config.yaml
n_layer: 14
d_expert: 32
normalize_top_k: true
balance_loss: 0.00574
init_std_router: 0.00899
vocab_size: 8192
tie_embeddings: false
lr: 0.0107
Below are experts of layer 6 (counted from 0) of a mixture-of-experts language model. Rows are named router (the router's row for the expert), gate (a neuron's input weights, with its number), up (a neuron's input weights, with its number), down (a neuron's output weights, with its number) and show model dimensions 0-159. Each number is 128 + 32 x the weight over its row's rms, rounded and kept within 0 to 255.
Before each expert's rows: a language model's description of what the expert responds to. This comes from a sample of Wikipedia text that the model never trained on.

# expert 46
It responds to: Nationality, ethnic and political adjectives and their suffixes, such as American, British, Republican, Slovak, Mexi-can, Finn-ish.
router [110 103 122 153 125 125 207 103  80 133  84 132  89 134 156 132 160 155  62 145 193 167 151 190 123 156 121 163  89 188  92 129 124 129  75 107  85 171 155 160 127  99 133  97 160 176 126  99 122 184  77 112  91 127 116  97 107 148 118 125 101 127 125 161 151 142  91 104 156  59 123 121 143 121 129  80 165  91 164 142 142  90  83 163 126 165  81 153 114 153  59 136 122  86 134  91 166 107 105 140  97 117 112  77 183 126 104 137 100 169 101 142  83 128 111 164 130 118  41 120 142 106 112 165 199 112 190 152 171 119 102 102 113 135 128 134 181 166 119 102 147 114 166 165 122 125 160  85 182 154 157 121 163  90 147 100 150 179 143  94]
gate0 [149 141  58  72 173 153  85 173 163 158  94  76 118 179 137 116 104 113 181 133 124 139 180 128 157 159 182 105 132 162 107 147 192  84 101 118 144 139 115 154 134 174 111  91 123  95 122 153  97 107  77 141 124 123 102 170 125 140 122 105 120  87 153 124 138 113 137 109  95  81 114 118 113 185  95 155 150  83 121 181  82 179  77 114 184  94 179 118 121 114 120  73 105 153 126  88  90 173 133 165 132 152 172 162 168 136 150 105 108 137  98 109 143  72 124 136  88  90 141  88 113  92 132 136 107 106 181 148 105 152  89 123 142 142  74 189 102 140 128  94 130  97 126  96 138 156 132 165 142  61 155 110 195 172 192 135 129 180 174  78]
up0 [162  65  88 117 135 132 133 158 124  53 145 146 127 139 131 162 119 178 178  71  92 112 113 149 140 157 200 152 138 118 134 110  93 121 102 120  74 146 120 101 169 109 183 131 159 162 107 151 125 141 108 149 156 145 142 103 124  93 172 105  81 110 201 165 200 110 104 118 118 165  45 138 135 108 132 206 213  84 122  69 182 112 167 173 103 137  96  67 117 119 154 152 108 104  94  95 143 103 125 104 160 123 121 156 121 173 102  95 169 118 151 140 100 132  51 127 123  86 101  92 140 153 150 149  77 108  64 114 105 107 136 147 163 131 116 107 178 136 138 122 128 116 155 156 102 127 152 145 108 110 135 107  95 119  48 158 158 141 159 146]
down0 [107  78  61 159  73 130 134 155 120 151 152 142 169 198 141 145  64 168 162 145  59 116 150 151 142  87  96 199 104  70 118 128 161  81 159 186 130  90 131 137 167 115 136 146 180  78 147 165 117 171 117 100 116 114  97  93 126 141  69 123 181  96 103 147 117  72  86 164 105 150 104 126 144 117 103 148 159 132  66 134 108 186 125 131 112 130 153 136 144 115 139  83 175 113 170 168  79 150 133  88 158 127 118 115  69 168  99 106 176 102 103 107 129 151 131  88 139 139 217 138 110 158 131 120 135 157 135 158 122 127 138 143 114 158  85 127 143  49 171 137  73 136 132 132 123 105 124 116 163 172  86 158 111 119  72 130 156 108 120 180]
gate1 [175 174 171 168  89 118 140 113 154 103 129 166 157 165 147 145 173 154 134  67 164 143 155 105 167 132 135 122 150 167 140 193 145 136 116  82 125  97 135 125 160  94 136 144  29 104 120  71 121  89  92 146  87 141 151 133  41 137 106 145 184 148 102 170 125 114 168 132 164 127 156 126  96  93 181 116 112 120 129  83 103 120 116 143  92 118 144 107  92 129 154 133 116 117 115 185 127 141 157  95 122 129 169  81 177 112 130  63 110 104 151 108 172 138 133 109 141 125 197 170 189  92 101  78 104 143  98 166 163 144 158 103 115 150 125 156  56  97 121 121 162  87 100 170  44 136 154 136 128 161 115 126 120 143 102 152 137  66 187  88]
up1 [134 158 124 165 161 146 151 117 143 119 122 155 181  91 135  86 156 192 135 119 129 240 128  91  90 152 119 100 179 193 127 121 106 113  87  82 159 115 170  99  76 127 121 133  92 155 171 104 143  97 167  88 156 115  96 149 101 107  88 116  71 146 168 154 105 108 142 105 126 124 122 145  54 137 196 173 139 112 133 127 108 139 146 103 123 122 110  77 174 111 100 144 105 119 109 171 153 122 129 150  77 149 139 140 130 111 165  57 132 151  87 158 152 158 135 105 126 117 124 126 134 104 144 117 144 161  88 164 179 104 193 106  76  89  49 124 143 198 130 130 197  91 147 161  77 121 100 150 121 123 131 107  86 159  90 157  96  87 143  84]
down1 [129  25  42 157 171  87 140 126 175 104 151 123 205 112 148 103 130 102 106 125 119 130 114 103 100 109  81  97 124  75 112 176 145 155 183 183 226 127 162 116 112 124  88 107 158 131 126 141 115 107 179 120 117 135 101 108 152 112 137 123 177 141 132 104 150 109  99 153  86  53 195 160 147 118 164 130 172 114 111 113 125 171 139 154 111 120 135  92 140 163 113  97 145  60 185 128  99 177 106  98 220 144 112 171  87 147 100 116 108 103 122 103 137 166 111 121 121 117 205 143 146 184 131 137 154 169 127 123 118 125 166 131 156 116 105 166 107 107 131 105  98 113 104 138 155 143 121 118 138  73 131  98 105  85  92 131 114 176 141 104]

# expert 17
It responds to: Middle pieces of non-English place and personal names, such as Le-ban-on, Sen-eg-al, Gir-ond-e, Wag-ram.
router [ 72 111 113 172 170  76 155 166 117 187 161 160 105 141 111  92 105 109 142  85 137 111 152 141  83 153 117 105 100 190 102 109 141 119 167 118 129 143 117  97 117 153 162  71 114 145 177 120 141 128 118 122 207 166  97 140 132 136 134 111 107 153 115  96 146 149 130 110 114 105  77 106  92 141 130 153  71  85 107 115 104 165 150  94 128 123 120 164 140 205 156  97  94 107 134 114 179  66 153 158  73  75 158 118 102 106  99  92 170 130 152 103 176 164 169 133 177 133 151  79 164  62 157 113 154 120 163 202 121 126 179 102 156 148 180 130 141 165 129  90 137 138 135 122 186  63 102  69 141 122 125 100 195 167 165 111 121  80  90 130]
gate2 [119 100 115 120 137 140 133 111 104 156 115 147 145 170 150 121 117 154  95  43 204  23  71 117 151 152  94 146  71 106 177 148 129 127 127  85 122 174 132  85 131  94 187 117 139 122 128 126 110 190 141 158 148  97 118 108 116  94 142 204 149  98 174 139 134 129 141 107 162 137 109 163 165  53 113  71 152 196  90 149 143 107 137  96 105 132 160 182 101  84 145 159  67 141 186  80 121 106 184  85 120 183 115  84 172 108 161 100 150  68 133 124 108 117 155 149 168 124 159 115 142 153 133 133 155 133  81  82 125 109 172 166 131  85 107 108 117 153 152 147 126 162 124 154 143 134 107 118 109 155 124 164 109 101  92 141 109  69 108 148]
up2 [102 101  49 138 152 142 112 124 121 100 145 110 140  61 112  83 101 151 136 172 182  96 101 156 154 123 137 142 111  95 135 179 120  85  98 129 140 138 204  59 132 147 131 110 104  88 127 131 156 117 143 129 148  85  47 135 133 138 135 153 159 159 128 113 173  97 113 109 120 132 127  86 115  48 107  99 157 107 155 148 103 152 165 154  96  64 139 118 111 154 107 101 121 118 109 143 150  97 138 162 102 120 123  89 132 161 179 106 120 120 110 103 132 119 155 136  79 115 104 168  24  98  85 150 163 165 142 209 163  79 162 148  82 160 183 163 136 137 191 183 141 156 137 181 162 135 107 157  99 112 154 134 155 163  50 136 124 103 149 138]
down2 [ 86  90  77 178  99 113 110 112 164 100 111 163 126  73 216 112  99 167 118 105 143  80 105 124  98  82 140 117  98 110 102 160 125 156 178 155 176 142 179 140 135 148 158 106  57  56 141 147 189 119 158 114 184 165 135 139 134 147  90 179 103 112 174  99 134 146 103 125 124  45 108  95  80 106 170 114 153 188 121  97 131 110 142 119 115  94 147 104 138 146 160 167 131 141 100 138 115 128 105 154 180 133 131  83 160 138  87 151 105  88 131 153 113  95 180 129 161 152  94 145  86 113 120 169 138 186 126 111 161  80 124 176 112 119 113  86  97  61 195 206 142 139 159 155 144 127 182 116  89 120 119 115  86 135 125 115 136 146 144 136]
gate3 [130 118 148 144 122  92 159 196 172 152 135 103 183 117 155 105 115 170  47 129  91 217 140 106 124  94 119 147 137 112  59 129 102 158 185 166 133 124 152 162  88 133 135 111  90 109 124 130 122 128  71 125 168 170 146  65 116 120 154 150 112 154 188 107  93 181 156 191 117 139 163 135 128  88 108 108 144 123 124  56 107  71 157 144 160  95 117 148 135 131 118 134  89 161 110 175 180  95 137 104 125  30 105  71 141  91  87 102 170 146 125 142 153 125 129 116 139 142 130 159 102  88  69 145 155 143 159 167 104 113 116 107 112 177 186  68 160 120 156 137  74 152  92 148 120 116 123 115 109 166 134 123 125 135 122 154 114 147 131  51]
up3 [163 133 136 162 177 146 134 176 114 180 178  71 113 162 130 135 100 120 150 134 128 156 169 125 134 163 108 178 105 148 106  98 128 134  85 147 107 137 124 117 178 153  80 127 170 128 136  94 113  93  83 134 136  97  38 137 145  97 114 105 106 128  81  95 133  89 128 138 114 113  96 106 104 121 100 136 103 152 113 110  71 136 182 119  88 134 135 137 143 113 194 137 105 143 124 179 192 161 163  83 128  94 166  78 132 116  76 135 232 124 151 101  88 127  97 103 143 146 108 155 142 164 131 167 175 161 176 163  76 134 160 116  93 137  84 107 162 137  91 100 120 162 136  86  85  85 162 136 122 168 177 126 145 133 123 189  93  61 148  48]
down3 [174 184 153 112 206 137 127 108 125 130 128 125  73  97 115 162 100 111 165 120  83 171 147 127  92 113 161 108 173 184  71 112 128 122 113 125  95 109 152 105 108 131 124 105  93 122 170 121 130 184  98 112 129 194 173 127 101 115 159 173  81 148  95 117 217 115 143 124  97 112 158 111  54  99 135  81 195 134 185 120 134  64  49 141  96 108 156  89 152 194 157 175 135 146 199 121 161 174 110 128 124 123 136 139 134 104 123 158 139  95 102 130 113  83 106 118 155 140 104 134  64 112  63 127 148 102 101 145 126 143 156  94 175 102 142  93  92  72 108 170 117 139 125 101 144 158 145 167 134 102 134 101 134 167 140 181 104 135 108  96]

# expert 12
It responds to: Middle pieces of longer common English words, often of Latin origin, such as aut(oma)tic, surve(illa)nce, toxi(ci)ty, spec(if)ies.
router [108 102 101 127 116  94 144 184 182 167 158 128 108 103 138 140  89  59 117 149  65 141 137 173 100 120 155  41  84 128  89 113 118 129 148 156 127 111 115 131 154 111 155 168 122 132 131 175 131 169 142 121 156 127 143 143 145 121 121  92 130 153 162  66 191 110 113 128 116 126 113 128 156 185 171 125 111 154 121 116 139 173 164  90  35 146 139 112 110 165 142 181 149  95 130 101 155 126 108  93 136  72 145 140  79  99  91 168 177  88 158 140 154 150 139  98 124 116 142  70 103 150 113  94 113 126 138 102  50  73 138 134 130 127 136  73 113 115 145 112 133 160 175  80 191  57  97 178 169 135 139 122 179 194  77 160 104 152 133 174]
gate2 [200 177 147  68  68  85 185 205 104  96  73 123 125 167  85  88  49 146 164 174  86 118  97 187 124 151 111 143  96 127 141 129 198 106 134 165 106  76 166 170 157 134 101 100 143 110  93  87  78 136 159 157 117 115 152 124 143 196 123 164  87 192 151 128 143 160 130 152 153 177 142  93  69 120 181 123  60 150 115  88 105 110 121 113 159 104 111 111 102 150 179 200 149 108 169 131 150 136 103 130 116 161 162 148  98 109 154 149 133 121 130 101  93 103 142 100 130  63 121  99 126 142 146 120 147 143 135 123 136  90 132 115 133 105 107 146  50 152 136 140 108 115 139 125 132 136 141 129 116 126 125  95 111 166  87 161 135  99 198 119]
up2 [152 139 161 134 167 146  91 164 165 165 118 147 121 121 161 163 162 122 130  86  89 132 137 133 155 124 172 105 159 150 108 194 118 170 170 124 172 180 125  84 101 148 121 121  75 164 118 183  97 130 119 150 120 133  53 120 123 104 116 121 163  78  92 148 135 107 162 104  50  49 144 120 141  91  93 108 162 147 160 137 159 175 107  74 112 114  81 135 111  83 108 131 140 128 107  90 116 152 141 104 132 107 115  92 140 148 138 106  44  92 144 195 134 173 159 189 105 117 127 162 136 122 157 127 150 126 132 110 159 133  73  86 144 143 169 111 183  88 159  97 172 142 105  75 104 156 102  79  76 162 102 133 180  82  99 161 203 156 109 116]
down2 [124  90  73 114 165 119 142 179 102 161  86 108 119 117 178 137 116 170 107 185 139 146  52 141 224 156 136 112  93 173 184 116 102 101 158 104 112 128  68 119  88 167 130 123 128 124 130 143 162 114 125  88 128 117 148 121 180 137 127 132 111 114 135 156 139 191 151 126 103 175 163 197 156 107 129  75 105 195 126  97 167 121 134 113  56 147 191 166  56  85 153  66 132 126 122  88 126  57 166 139 105  96 100 118 145 135 104 127 107 153 121 175  97 123  87 118  70 149  95 104 134 122 141 125 104 120 167 173  76 149 109 161 108 140 114 161 143 160 104  63 149 144 109 115 133 130 119 126 117 140 168 128 178 107 123 102 107 208 143 132]
gate3 [114 107 202 128 127 104 142 165 154 122 127 112 129 150 148 189  81 141 111 132 134 125 149 138 122  82 109 111 115  74 117 104 173 169 165 111 112 102  95  87  98  76 121  65 110 119 133  70 178 135 178 125 149  80 185 168 143 102 136 145  74 113  88 184  88 123  71 135 198 156 106 117 131 135  64 134  96 156 186 178 133  78 122 156 162 153 119 118 147 164 165 143 143 140 145 126 170 132  88  76 137  74 157  96 139 183 130  85 143 177 119 101 127 124 115 115 153 184 176 168 120 164  83  94 111  73 156 145 153  85 107 148 160 151 144 114  96 129 112 201 124 165 118 122 129 117 133 153 116 153 120  30 139 140 142 159 106  84 145 148]
up3 [152 172 115 118  91 102 119 153 150 189 154  99 160 135 173 156 118  97 180 110  93 147 159 134 154 106 132  94 108 142 147 112 199  84 132 109 144 119  85 138 117 108 153  95  67 155  99 107 135 150 221 166 107  80 157 133 169  78 111  86  67  84  76  62 129 109  80 135 201 130 136  80 134 124 145  85 116 174 149 176 110 105 117 153 138 114 177 148 164 192 135 155 100 101 115  99 117 180 116 141 161  91 126 113  81 117 116 131  82 183 139 165 141  87 130 104 159 147 154 188 108 108 118 145 131 129 189 142 114 177 107 145 210 164 122 138 120  93 152 125 111 129 158 148 113 191  90 155 114 102 118  96 168 116 111 147 166 108 107 103]
down3 [146 114 177 136 120 131 130 105 143 111 178 183  71 115 120 168 101 135 115  57 129 145 172 118 171 119  76 127 134 160 101 161 151 165 112  78 101 143  73 107 138 182 129 156 175 105 139  71 123 180 127 158 104 105 173 147  85 136 121 105 145 100  84 165 116 101 171  96 152 141 132 111 114 137 159  95 102 132 120 231 144 149  96 124 153 143 126 116 155 197 111 121 112 133 117 110 150 172 123 138 168 130  61  99 113 148 142  87 115 115 113 142 163  98  67  98 165 133 105 159 135 134 197  91 173 138  94 121 188 152  86 122 156 117  92 132 146  83  72  87 162 149 157 100 113  93  62 120 127 143  76  68 155 186  77 141 141 104 128 175]